{
  "num_hidden_layers": 13,
  "n_experts": 8,
  "experts_per_token": 1,
  "init_std_router": 0.00796,
  "norm_eps": 1e-05
}
Below are experts of layer 8 (counted from 0) of a mixture-of-experts language model. Rows are named router (the router's row for the expert), gate (a neuron's input weights, with its number), up (a neuron's input weights, with its number), down (a neuron's output weights, with its number) and show model dimensions 96-191. Each number is 200 + 20 x the weight over its row's rms, rounded and kept within 0 to 999.
Before each expert's rows: "gets" lists some tokens that make up at least twice as much of what it gets as of all text; "comes after" lists some tokens at least twice as common just before its tokens as in all text. This comes from a sample of Wikipedia text that the model never trained on. Tokens count by the router's weight.

# expert 6
gets: "\n", " \"", "==", " (", "===", "°"
comes after: "\n", " |", "-", ")", "==", "|"
router,204,166,231,204,198,183,184,192,185,208,186,190,170,193,217,195,208,192,192,202,200,189,198,206,213,193,189,205,227,193,191,178,213,200,166,194,199,214,194,211,173,198,228,208,217,247,198,229,165,168,195,212,202,190,193,192,222,213,190,175,236,241,233,204,214,196,231,211,213,234,172,185,222,217,243,220,205,235,201,218,241,188,203,183,190,209,202,184,224,204,180,204,196,224,226,195
gate0,178,242,214,181,192,197,190,191,227,199,227,169,192,211,209,175,194,221,193,216,206,178,237,242,174,185,197,206,205,190,220,191,202,170,207,224,221,178,191,211,177,195,197,201,167,212,171,170,188,225,221,223,193,186,221,220,198,204,204,212,214,171,198,220,204,219,211,205,201,202,213,236,208,215,202,198,207,218,198,217,218,209,218,177,174,181,202,206,154,198,177,208,190,205,211,247
up0,217,210,141,214,200,231,187,214,186,215,189,206,220,217,200,172,192,212,234,199,166,204,190,206,183,207,225,196,205,192,209,203,206,192,209,191,192,194,210,204,204,220,213,176,241,186,198,181,207,200,184,198,207,214,196,191,189,205,186,185,216,192,171,211,183,203,193,246,186,220,208,212,219,192,180,215,197,162,197,185,186,159,207,193,209,212,207,206,179,184,197,186,180,174,226,200
down0,253,213,182,232,190,219,203,219,203,166,189,210,223,199,231,175,196,192,204,206,210,184,212,204,168,183,196,159,223,204,176,216,196,206,211,223,227,198,168,218,208,171,226,223,172,231,221,187,165,233,202,192,200,209,217,209,219,200,186,198,205,219,219,218,211,228,237,164,196,188,167,168,220,241,208,170,212,202,197,197,211,200,197,193,186,211,222,181,230,221,212,242,186,187,211,201
gate1,216,182,182,200,196,199,197,206,226,230,218,183,164,164,186,196,221,188,206,167,229,239,205,200,211,181,155,206,183,192,168,224,205,203,176,212,170,238,187,190,210,198,208,217,199,195,196,180,200,185,194,216,236,178,203,196,176,212,184,219,194,201,191,210,185,220,209,144,188,218,230,216,208,174,183,245,225,192,187,164,234,189,175,187,201,226,202,168,186,190,160,215,228,211,173,192
up1,180,165,205,220,199,211,224,186,213,205,179,205,229,240,232,220,150,210,209,202,186,209,230,194,209,205,217,171,196,193,204,206,210,205,190,218,186,187,188,214,168,221,190,196,211,210,202,192,193,190,203,181,193,202,182,209,232,172,214,208,201,171,187,188,174,215,211,193,177,210,191,221,170,186,209,203,181,185,174,195,202,208,214,171,219,157,218,174,248,209,198,200,162,174,220,222
down1,216,214,189,191,203,200,202,226,214,187,200,188,194,184,240,165,219,213,204,215,207,240,208,218,212,208,204,217,206,175,194,209,207,239,180,211,176,210,209,179,186,159,197,204,210,192,177,223,192,183,215,171,240,182,189,215,201,186,216,207,226,178,193,189,220,243,216,206,202,203,200,203,212,210,185,215,226,223,187,190,166,204,188,180,202,170,211,192,232,156,215,188,188,162,203,185
gate2,188,218,189,204,159,192,186,188,205,206,217,179,205,236,214,194,200,167,170,154,203,171,206,182,203,202,209,199,222,207,232,198,161,235,183,216,216,194,186,188,168,183,226,185,179,190,195,195,158,184,156,224,196,206,199,177,208,185,176,190,205,206,222,201,209,180,195,182,187,208,219,197,195,210,219,224,204,207,171,231,211,213,208,220,222,182,172,189,234,184,204,168,269,235,243,216
up2,180,195,177,169,199,169,231,152,221,187,188,183,222,203,194,204,171,205,202,203,205,236,217,164,194,204,202,173,218,180,167,199,215,198,197,155,218,200,213,236,207,201,217,202,149,207,175,197,192,213,182,182,226,169,189,206,174,177,182,184,166,198,213,186,171,194,181,185,190,192,205,229,183,184,171,205,181,162,186,197,214,225,153,176,199,174,150,201,186,217,215,169,205,183,188,163
down2,200,209,200,209,202,197,226,208,175,208,203,203,135,212,221,215,177,202,227,214,180,187,203,187,210,180,208,178,213,222,198,191,241,217,192,169,225,184,184,179,195,201,211,203,201,212,194,188,195,195,184,241,212,236,212,196,203,166,190,245,210,177,184,222,187,194,212,198,241,193,201,176,186,171,197,220,231,207,212,182,203,184,231,221,216,209,224,185,194,196,186,207,200,194,208,224
gate3,192,170,227,219,187,208,184,199,206,216,194,200,200,209,183,190,188,222,197,201,172,180,232,159,167,211,209,182,200,201,216,184,229,215,199,169,188,205,199,205,185,212,193,188,195,220,201,229,171,203,199,218,179,216,184,182,215,240,154,212,209,166,215,218,156,255,251,224,217,174,192,184,178,210,210,183,202,218,203,188,198,211,197,213,190,212,211,217,218,218,181,200,226,212,193,229
up3,200,237,189,209,198,226,194,192,223,157,191,215,230,202,174,199,161,188,185,207,230,240,207,223,203,207,202,191,201,166,169,255,208,225,203,198,208,188,203,213,225,205,195,172,192,192,195,184,225,194,238,239,215,190,221,200,158,172,184,171,210,219,187,220,228,170,177,199,167,209,195,205,178,216,188,218,216,232,190,213,178,142,192,220,203,216,209,178,197,193,229,218,161,198,198,214
down3,217,222,173,200,185,212,195,199,202,218,217,180,203,213,208,214,207,209,184,210,180,199,195,195,204,207,197,198,209,191,174,213,173,207,199,238,178,207,188,189,173,186,188,228,217,208,207,194,235,188,210,211,212,196,194,177,216,205,230,217,235,215,197,236,187,226,193,206,198,213,247,231,184,199,192,190,182,239,224,192,215,219,184,214,208,230,202,181,237,146,203,217,178,203,218,198
gate4,193,206,212,193,208,213,205,201,203,177,180,198,178,204,179,217,208,203,190,216,206,229,199,218,220,202,149,208,207,172,210,199,225,223,175,200,210,234,181,214,178,214,193,237,192,260,208,213,221,157,172,186,217,228,214,217,199,189,212,185,211,222,203,219,190,201,208,230,215,174,215,179,204,200,200,190,196,212,221,217,223,202,205,212,206,216,203,200,247,190,182,150,181,228,210,185
up4,161,178,202,191,171,204,200,215,211,196,239,178,199,201,187,172,195,240,200,194,204,213,170,205,226,210,191,196,168,228,240,200,207,232,196,199,187,206,195,190,190,207,193,174,200,225,174,210,189,202,211,172,198,211,165,210,196,191,194,218,237,227,186,182,178,214,204,200,207,204,228,140,178,192,127,210,184,198,225,206,185,235,204,193,217,164,201,197,205,168,195,196,188,192,162,176
down4,229,221,186,210,213,223,193,202,217,185,206,156,197,205,213,226,178,213,175,190,201,187,185,143,211,183,208,236,220,211,192,200,160,163,197,241,199,201,195,197,246,210,174,189,211,205,232,198,208,223,183,227,202,176,202,184,185,180,200,215,211,197,225,206,215,184,185,203,210,201,193,206,218,208,252,221,192,209,220,178,197,210,182,164,190,219,188,181,198,209,219,180,229,229,204,178

# expert 0
gets: "1", "2", "0", "9", "3", "4"
comes after: " ", "1", "2", "0", "9", "–"
router,227,162,199,196,190,214,212,183,207,213,154,196,179,209,174,193,222,223,229,184,220,161,185,189,202,224,178,211,212,223,189,194,180,189,183,214,241,222,197,201,216,208,187,192,205,203,200,221,150,192,210,197,198,201,177,212,198,182,181,166,215,216,222,154,183,181,200,194,214,206,225,185,183,200,196,207,190,205,184,200,200,152,179,192,194,233,178,238,174,201,192,221,192,226,163,196
gate0,173,194,220,189,183,234,204,171,189,186,226,237,239,183,161,195,180,196,172,189,232,181,184,179,214,220,184,202,222,174,176,203,204,195,187,180,227,202,194,176,182,211,232,164,218,175,205,210,221,203,194,185,230,228,265,224,191,215,186,194,193,181,240,191,170,223,216,219,210,232,236,166,229,190,190,191,245,239,221,234,196,203,197,218,215,201,195,175,195,212,184,198,167,212,194,190
up0,210,225,201,221,243,235,202,179,228,210,196,186,165,207,214,233,218,211,216,230,191,233,206,198,199,190,212,186,196,179,215,236,203,216,159,250,214,180,186,190,188,227,194,190,244,238,205,231,213,183,182,226,200,232,190,199,202,195,226,189,198,234,206,199,186,185,172,192,197,199,207,205,198,159,157,219,198,201,224,201,170,208,196,170,208,188,203,221,183,194,186,195,196,194,177,166
down0,183,224,181,194,191,203,196,196,188,204,197,170,238,200,185,191,214,178,230,195,207,162,216,184,183,209,207,217,217,205,205,191,179,198,184,185,221,210,223,188,190,207,227,224,195,165,210,177,179,190,199,198,181,172,189,189,200,194,211,226,219,179,197,167,263,208,195,199,221,167,165,211,212,158,219,202,160,171,200,162,176,201,224,187,208,189,211,219,240,202,203,217,211,221,171,202
gate1,191,199,192,183,218,194,172,213,195,190,195,199,215,201,199,214,213,195,210,162,225,170,207,195,212,234,212,213,226,205,233,192,221,194,195,168,200,197,219,191,187,187,190,206,187,180,221,192,194,194,211,211,213,220,161,171,136,154,196,139,213,189,191,196,236,192,220,218,175,177,214,204,190,233,229,192,223,179,166,209,171,209,194,208,207,185,193,184,177,250,177,186,202,216,202,186
up1,216,165,236,215,203,160,191,200,148,192,205,213,221,190,171,221,198,213,201,186,221,187,156,186,212,224,200,219,186,190,211,201,196,189,166,205,216,227,224,180,188,232,201,183,206,209,184,205,189,204,180,189,223,226,192,187,138,188,191,153,206,228,188,216,205,179,215,242,215,181,188,222,210,191,200,195,212,184,197,180,193,195,172,192,199,208,178,218,211,210,189,186,203,194,165,219
down1,196,191,197,173,212,235,208,194,215,166,190,209,191,157,179,198,190,196,212,219,213,201,210,216,173,217,200,170,214,192,207,190,203,207,193,188,178,225,196,169,168,211,172,195,170,206,237,238,226,216,167,203,205,176,208,201,217,176,183,208,184,182,199,243,192,191,158,184,159,209,213,208,165,234,205,207,193,194,223,204,241,205,223,210,179,191,210,221,216,191,235,202,203,230,214,211
gate2,214,207,185,214,224,206,167,201,201,216,190,213,204,172,235,226,193,203,190,195,172,204,197,217,189,207,216,219,216,197,195,159,198,200,198,181,166,163,217,197,227,188,207,227,194,190,205,209,220,199,202,170,235,199,192,214,195,177,221,204,222,231,173,228,179,221,206,201,231,221,175,187,191,201,198,153,210,204,211,209,232,229,199,176,250,203,186,202,162,174,180,217,207,241,214,162
up2,213,191,214,171,175,198,196,174,218,190,218,215,223,242,185,195,188,177,186,216,242,191,182,226,212,193,193,183,181,184,192,239,207,235,232,203,222,210,203,169,181,190,196,179,168,238,163,219,177,206,207,217,179,223,199,175,214,235,171,208,198,181,209,173,210,188,196,184,188,180,183,196,223,185,176,203,213,210,186,180,186,190,198,223,183,216,217,193,192,198,187,189,180,170,185,192
down2,190,196,209,166,207,206,212,191,200,223,215,171,219,224,215,197,163,187,232,230,209,185,214,190,222,221,171,214,211,195,213,227,223,200,204,233,212,212,171,183,165,164,231,160,201,162,204,169,178,190,196,232,190,206,216,172,239,182,221,205,173,194,217,185,219,212,160,189,183,195,193,201,207,240,200,197,199,199,205,218,210,217,197,203,183,221,206,167,238,199,199,180,185,191,211,228
gate3,204,198,186,195,216,169,213,167,221,201,191,167,226,190,196,214,168,162,211,202,211,180,214,213,218,197,197,181,180,224,192,229,194,193,163,185,184,197,218,188,196,191,211,220,191,197,203,149,229,195,203,182,164,197,167,192,156,210,216,204,178,201,202,220,190,186,160,197,185,178,192,206,185,199,216,207,139,217,189,223,212,201,232,185,183,231,220,208,217,219,197,210,185,228,199,233
up3,209,210,220,182,197,186,167,211,165,204,236,184,171,234,201,180,186,223,221,208,218,240,202,220,179,195,211,200,176,219,202,208,199,180,192,212,189,162,226,174,203,180,184,165,212,229,216,219,200,202,221,181,223,214,200,199,209,201,151,215,191,190,208,258,189,218,182,163,209,208,188,198,166,221,212,217,228,151,191,204,177,156,183,183,210,184,198,216,207,195,228,189,224,212,190,231
down3,164,214,212,192,225,216,213,197,214,178,144,204,207,204,215,195,173,185,204,214,196,194,203,227,230,214,128,199,195,185,185,203,165,207,203,221,206,175,183,187,200,218,246,191,196,174,210,192,178,189,242,193,207,199,209,187,221,206,204,185,199,196,191,190,237,194,158,209,178,186,193,203,191,216,220,232,177,208,242,193,261,203,164,204,211,201,185,183,184,211,198,155,196,209,221,191
gate4,169,182,240,231,200,196,208,197,202,198,168,202,195,176,232,201,202,207,201,199,202,194,195,206,223,235,205,205,210,204,189,197,194,221,178,215,187,147,185,224,180,191,209,209,229,192,158,244,186,207,214,198,184,175,231,224,189,210,195,192,195,220,198,198,205,208,178,181,209,211,170,191,242,233,181,193,200,208,197,205,210,207,230,199,222,178,219,166,221,184,207,194,200,231,187,195
up4,227,214,194,228,195,212,193,241,223,194,197,219,194,214,177,204,202,183,226,214,195,217,181,173,170,226,198,203,184,168,231,216,212,184,210,217,206,237,208,211,235,188,209,178,180,240,217,198,213,241,197,214,225,233,201,178,218,185,221,199,220,207,195,185,182,200,255,219,211,191,247,205,195,205,207,179,194,203,190,205,196,159,166,199,191,206,221,246,208,206,206,185,194,182,187,225
down4,190,195,178,201,182,139,198,201,197,185,196,198,181,209,209,207,216,218,166,186,202,180,203,196,169,242,218,176,184,202,167,196,209,218,197,194,191,214,200,224,202,194,199,200,190,179,189,175,200,197,197,177,208,218,219,190,207,170,199,171,145,208,182,183,215,188,199,195,186,188,203,201,223,148,199,200,203,179,197,173,190,187,200,201,206,183,162,188,189,190,177,152,175,198,207,163

# expert 1
gets: " |", "-", ".", "|", " ", ";"
comes after: "\n", " |", ")", "3", "4", "5"
router,198,195,233,196,194,190,157,152,199,188,216,171,190,158,236,209,187,204,226,227,178,171,237,195,201,218,206,190,211,220,213,217,184,166,212,206,182,197,210,186,230,211,174,193,199,197,204,176,197,212,243,222,192,194,170,197,207,175,208,211,211,197,202,178,187,222,213,226,221,235,207,181,197,195,199,215,219,218,177,215,213,201,174,195,163,205,232,206,229,207,180,243,216,210,194,219
gate0,213,190,171,177,176,205,208,226,178,187,208,184,205,205,183,187,206,210,198,210,181,192,193,165,209,198,198,221,227,189,180,185,192,193,170,213,180,181,208,189,237,187,193,205,230,153,176,200,204,207,208,202,170,202,185,196,225,224,157,173,220,200,208,162,184,204,150,177,208,190,219,224,173,205,207,201,214,229,145,193,185,193,209,217,202,220,198,206,212,222,236,191,212,166,179,213
up0,209,216,218,220,202,225,200,172,181,220,193,180,215,151,205,239,201,171,175,212,204,196,170,213,206,196,201,189,187,209,232,237,169,188,183,175,210,196,190,208,185,195,181,218,196,208,194,231,179,207,213,229,186,188,217,228,169,223,220,200,230,159,231,198,196,175,229,202,179,203,245,218,202,184,217,200,192,186,244,181,226,232,227,208,210,131,212,201,199,144,212,200,174,187,200,182
down0,212,177,210,211,198,209,188,226,202,192,188,209,178,227,144,208,187,214,215,194,222,210,191,228,217,190,198,180,176,171,234,150,215,195,169,222,177,189,173,221,184,194,227,181,190,190,214,201,180,215,181,221,229,205,208,212,181,192,208,211,200,217,212,242,212,204,216,203,183,204,200,170,177,222,196,220,227,217,186,210,219,190,189,183,187,222,176,191,215,248,186,159,179,225,202,158
gate1,214,189,223,189,200,196,221,183,198,213,216,190,215,216,241,186,239,198,211,193,212,237,217,192,170,194,188,204,219,221,198,172,211,179,189,192,192,227,204,208,198,175,203,181,183,179,172,220,191,182,193,219,191,197,181,180,199,207,218,190,148,207,180,196,208,217,205,238,207,190,207,251,229,206,216,178,205,209,211,212,223,179,218,191,215,209,187,221,220,215,159,211,241,227,202,192
up1,200,220,197,209,209,188,164,247,166,195,202,173,213,177,176,150,220,208,180,177,188,180,219,210,201,212,214,174,168,215,197,230,166,207,200,205,204,209,193,216,166,199,177,233,201,197,183,214,209,199,167,187,196,205,198,199,226,180,179,183,215,204,189,169,172,173,184,158,200,226,198,197,219,155,188,247,221,229,182,201,179,203,194,241,187,223,199,182,228,163,225,176,176,187,193,210
down1,150,206,223,197,206,234,179,174,182,182,186,198,190,219,176,199,179,214,202,194,163,187,169,181,216,207,198,206,172,230,224,220,210,189,206,237,217,223,201,199,205,213,216,194,221,183,162,202,224,167,194,225,209,182,186,188,211,211,207,156,205,185,214,149,190,216,194,192,183,175,225,179,192,202,220,164,181,210,192,228,208,191,191,202,203,192,216,239,211,237,213,193,219,225,187,177
gate2,198,194,185,224,188,186,205,179,201,213,173,191,192,177,182,252,203,211,228,196,219,213,224,195,194,172,239,192,187,199,204,217,191,197,201,200,199,221,233,207,198,167,210,196,196,237,182,205,176,186,210,197,197,201,235,201,202,198,229,223,230,224,169,203,202,197,200,217,183,176,212,182,205,192,208,207,212,172,178,180,163,238,165,185,193,207,180,187,193,196,180,210,190,173,214,165
up2,186,195,217,175,139,216,207,206,218,199,220,228,215,195,202,181,191,188,197,181,181,200,206,218,160,220,148,218,222,221,206,191,162,194,181,187,202,182,176,151,193,199,168,201,190,195,197,184,196,225,194,192,205,242,159,202,206,200,192,220,203,198,241,212,214,194,189,186,213,199,203,225,185,215,201,221,160,218,198,188,201,164,191,179,201,192,209,184,187,219,216,201,187,220,174,245
down2,214,225,202,173,183,178,228,206,192,223,210,187,197,234,190,186,195,223,222,179,212,185,162,202,179,194,236,203,203,161,203,170,180,177,160,203,195,197,219,185,193,182,192,179,199,215,210,209,198,181,229,194,218,175,183,194,233,232,166,177,194,219,195,211,182,215,216,200,195,200,180,188,213,175,202,208,188,204,176,196,251,175,198,205,207,229,159,202,184,194,169,219,187,181,176,182
gate3,215,207,178,177,191,212,205,228,245,208,182,176,194,188,197,217,227,202,195,182,202,216,213,182,172,222,217,203,193,163,208,218,175,209,175,212,190,201,211,209,192,227,235,200,198,157,205,203,187,239,195,167,179,219,172,193,171,182,171,198,200,186,196,198,183,219,168,193,221,180,230,201,176,220,188,193,158,205,191,188,222,237,238,199,235,220,193,226,207,205,222,184,202,203,182,228
up3,219,201,193,173,186,223,208,203,196,221,189,181,209,194,220,181,229,193,199,174,204,181,229,174,153,206,194,202,211,195,199,197,204,206,186,227,178,198,194,185,189,271,225,184,214,188,219,192,203,229,235,177,204,185,201,199,196,194,186,216,212,208,200,167,194,222,164,197,209,200,225,219,177,214,219,232,176,234,175,212,182,164,210,200,194,211,204,209,239,216,219,212,192,202,193,239
down3,155,190,203,181,171,219,194,202,178,182,199,191,208,232,189,204,209,210,199,173,215,168,231,225,232,172,179,204,179,207,187,204,203,211,181,209,184,195,193,175,256,217,203,169,199,203,206,235,220,202,235,188,222,204,158,189,228,204,214,219,220,190,240,232,214,163,187,191,222,203,178,184,233,206,220,199,246,221,196,189,201,176,172,212,221,163,205,197,194,223,177,168,243,186,224,231
gate4,201,176,187,220,174,219,223,202,194,140,199,179,179,217,175,206,193,186,209,163,205,208,127,197,202,206,220,174,201,199,204,194,189,198,195,212,217,228,204,212,201,202,178,173,224,185,194,160,207,222,184,179,164,179,201,221,242,210,189,218,186,232,228,213,154,213,200,219,187,168,202,196,221,200,213,201,213,187,178,175,194,196,213,186,196,205,214,204,208,211,206,207,181,201,202,183
up4,202,212,224,155,176,173,230,186,173,206,201,228,188,204,170,211,196,177,201,205,225,202,183,167,199,192,201,199,200,200,190,194,226,186,242,205,197,160,255,165,248,205,193,223,215,182,172,186,206,221,215,196,231,206,219,180,201,185,215,163,206,202,139,225,199,224,211,213,194,189,178,187,221,195,230,182,210,215,209,192,210,204,165,217,197,187,172,185,205,215,204,145,177,238,189,203
down4,186,187,241,193,179,195,203,180,215,180,177,225,204,227,175,256,184,228,223,170,226,203,169,192,226,189,195,185,229,214,197,215,221,170,238,163,214,231,205,230,176,197,189,174,216,219,191,206,214,238,167,199,244,176,199,226,225,171,207,208,252,175,206,202,154,196,208,232,182,209,197,176,223,209,247,199,206,174,161,180,212,209,218,208,221,203,185,220,195,187,165,162,174,180,203,168

# expert 2
gets: "s", "t", "th", "d", "g", "c"
comes after: " the", " a", " The", "'", " A", " \""
router,227,203,185,224,194,191,183,213,216,198,162,207,219,195,254,230,148,226,180,224,191,199,194,189,203,187,197,188,233,222,203,184,228,172,220,192,224,186,192,192,190,218,237,189,200,215,211,181,182,172,197,213,219,209,196,165,211,193,202,161,212,246,222,212,197,210,166,209,204,219,186,165,166,195,177,243,180,219,180,206,237,223,172,185,172,211,188,222,192,204,167,197,225,214,201,190
gate0,205,209,208,231,176,163,204,215,184,235,190,206,213,219,196,224,243,177,202,224,208,180,181,200,196,235,217,211,159,196,219,207,175,205,182,190,209,200,204,204,183,174,192,208,185,216,208,202,231,215,171,189,229,206,199,203,221,238,193,206,203,217,202,225,207,192,204,192,177,217,203,199,195,216,178,181,210,212,220,215,183,224,195,231,183,164,218,134,173,186,196,207,177,170,175,186
up0,210,196,205,212,228,179,201,239,199,224,224,205,237,195,203,216,197,224,157,195,197,201,195,207,172,213,195,199,200,206,170,202,198,198,183,212,225,204,227,224,203,191,217,162,197,175,194,230,201,231,191,163,218,207,156,220,211,207,172,201,215,217,218,186,199,164,217,254,201,189,159,197,181,190,200,226,204,173,233,176,185,193,216,237,184,177,176,171,175,188,190,195,181,229,220,207
down0,136,178,222,182,195,169,218,198,189,188,195,199,182,200,202,176,228,181,191,204,199,192,230,175,209,181,193,190,233,234,205,168,171,212,167,171,152,227,215,177,202,207,184,202,200,191,237,192,197,184,208,180,201,228,218,172,158,180,181,194,222,196,180,175,199,190,198,206,176,216,229,204,225,191,238,201,192,223,177,182,186,211,210,173,252,219,203,202,223,199,201,215,193,242,185,171
gate1,195,201,194,195,211,180,198,180,196,241,201,226,199,214,228,192,165,223,207,213,168,181,171,152,182,190,191,194,229,157,146,200,228,177,204,207,162,193,194,206,170,199,202,209,214,231,191,216,187,217,229,229,239,189,216,212,234,241,176,177,195,186,184,183,217,182,199,197,211,210,203,187,230,193,194,196,197,207,152,213,199,176,141,178,193,190,195,195,197,154,197,219,228,226,217,211
up1,190,181,220,167,201,178,219,188,187,181,202,202,214,178,211,192,207,195,244,186,203,198,151,140,205,220,175,229,188,188,180,183,213,174,196,199,169,191,199,197,197,189,193,192,206,206,217,197,200,234,217,218,215,196,170,234,187,226,212,206,184,196,207,199,184,184,201,222,199,199,183,179,232,195,242,212,179,202,196,203,222,222,204,196,205,187,188,200,188,183,219,176,192,221,166,189
down1,208,157,175,191,225,208,240,197,213,217,206,189,220,185,198,183,239,218,222,194,180,188,204,181,213,189,184,168,245,189,220,198,204,192,219,207,219,231,186,206,196,198,184,227,203,204,189,191,194,187,177,170,160,195,180,221,173,216,216,206,209,164,198,226,190,190,224,244,200,174,218,198,210,220,215,185,187,191,220,227,180,182,214,169,180,177,204,134,221,250,205,181,225,216,199,211
gate2,190,238,204,194,197,207,176,232,193,212,218,231,196,199,226,180,145,210,197,204,199,215,202,197,175,231,172,197,206,191,190,189,190,224,181,238,212,206,169,186,229,204,181,205,231,222,175,170,187,204,183,220,219,229,191,176,207,221,215,202,181,228,230,210,207,203,209,164,172,184,197,148,187,193,208,183,243,199,196,196,201,206,188,222,167,173,204,213,157,223,179,206,224,223,195,183
up2,183,202,206,181,227,223,201,247,232,223,225,216,210,213,190,201,243,185,205,156,219,196,212,188,221,203,158,208,196,208,157,212,216,213,199,195,184,205,196,217,184,201,214,215,217,222,195,172,218,175,178,183,173,216,241,216,227,164,194,203,209,252,232,204,184,219,197,211,236,204,225,202,182,183,201,188,228,202,204,185,196,189,221,208,197,198,200,222,212,192,218,204,186,189,206,202
down2,190,183,216,206,169,159,191,200,192,217,217,220,191,208,188,181,173,226,154,208,176,236,208,176,199,236,224,211,179,200,148,125,170,186,213,211,214,214,194,165,189,183,231,215,198,191,203,189,205,192,200,199,214,213,194,173,202,206,186,184,209,183,207,193,208,172,178,184,187,180,230,175,202,196,197,198,200,189,217,209,209,189,189,201,184,226,208,184,173,182,190,210,174,222,188,228
gate3,164,211,222,192,162,198,184,243,183,189,199,222,241,201,247,189,208,227,175,204,202,188,197,173,198,199,178,191,191,200,210,206,173,184,220,188,215,211,215,213,180,198,202,212,190,189,213,189,177,221,168,203,222,245,191,178,185,185,190,197,223,180,195,186,202,223,217,181,198,193,190,176,189,167,255,210,175,196,237,158,189,217,162,177,179,212,194,172,211,180,191,187,191,236,225,213
up3,225,214,237,215,177,212,207,191,219,187,215,196,195,193,214,227,188,226,164,215,222,189,212,196,177,192,200,195,205,191,204,211,206,228,219,239,213,215,185,159,182,213,201,195,195,147,224,184,205,205,213,194,204,236,159,195,176,219,182,196,197,189,179,172,235,209,194,199,208,185,216,190,200,220,220,198,174,188,244,194,217,198,231,213,190,226,196,201,197,215,130,218,237,228,179,183
down3,169,191,174,194,209,208,181,220,164,210,198,190,206,186,198,198,218,148,220,210,180,204,182,210,185,215,214,215,182,178,219,168,190,227,217,202,193,180,208,189,171,196,207,205,216,209,172,201,186,164,144,240,241,209,218,228,180,206,260,197,200,199,217,172,176,198,194,194,177,194,163,184,179,176,230,191,229,213,194,184,205,205,200,196,197,176,217,195,185,204,194,195,178,207,210,177
gate4,228,202,174,237,198,249,162,195,207,195,195,194,224,222,243,243,181,205,181,191,221,213,180,189,228,228,222,222,185,200,209,218,187,193,179,182,192,158,179,181,169,199,185,221,232,200,172,174,180,188,203,195,221,170,194,155,215,209,187,220,189,219,207,173,173,163,191,211,204,208,189,201,226,227,188,184,178,226,217,159,200,203,195,223,222,188,216,195,211,156,194,204,222,227,184,178
up4,218,215,195,186,198,209,191,179,216,183,198,218,178,167,199,185,247,201,191,185,159,212,218,227,192,186,217,225,177,210,214,207,190,175,189,204,218,203,211,207,182,209,194,213,156,194,210,222,207,219,208,209,246,206,171,194,231,205,222,173,202,187,177,199,166,190,180,208,187,209,211,216,194,196,213,223,204,207,196,201,219,228,199,157,164,197,202,186,243,196,206,186,235,196,195,190
down4,206,210,207,211,219,200,186,183,188,206,231,174,201,180,241,166,213,186,241,213,198,222,166,187,223,191,203,148,226,203,211,174,212,201,194,192,189,188,232,199,199,187,222,194,195,161,227,203,199,227,198,215,165,221,198,179,186,199,193,209,185,148,211,219,210,239,184,230,171,177,206,194,194,207,202,201,190,224,181,180,208,197,183,199,255,220,219,229,189,242,216,190,195,180,190,226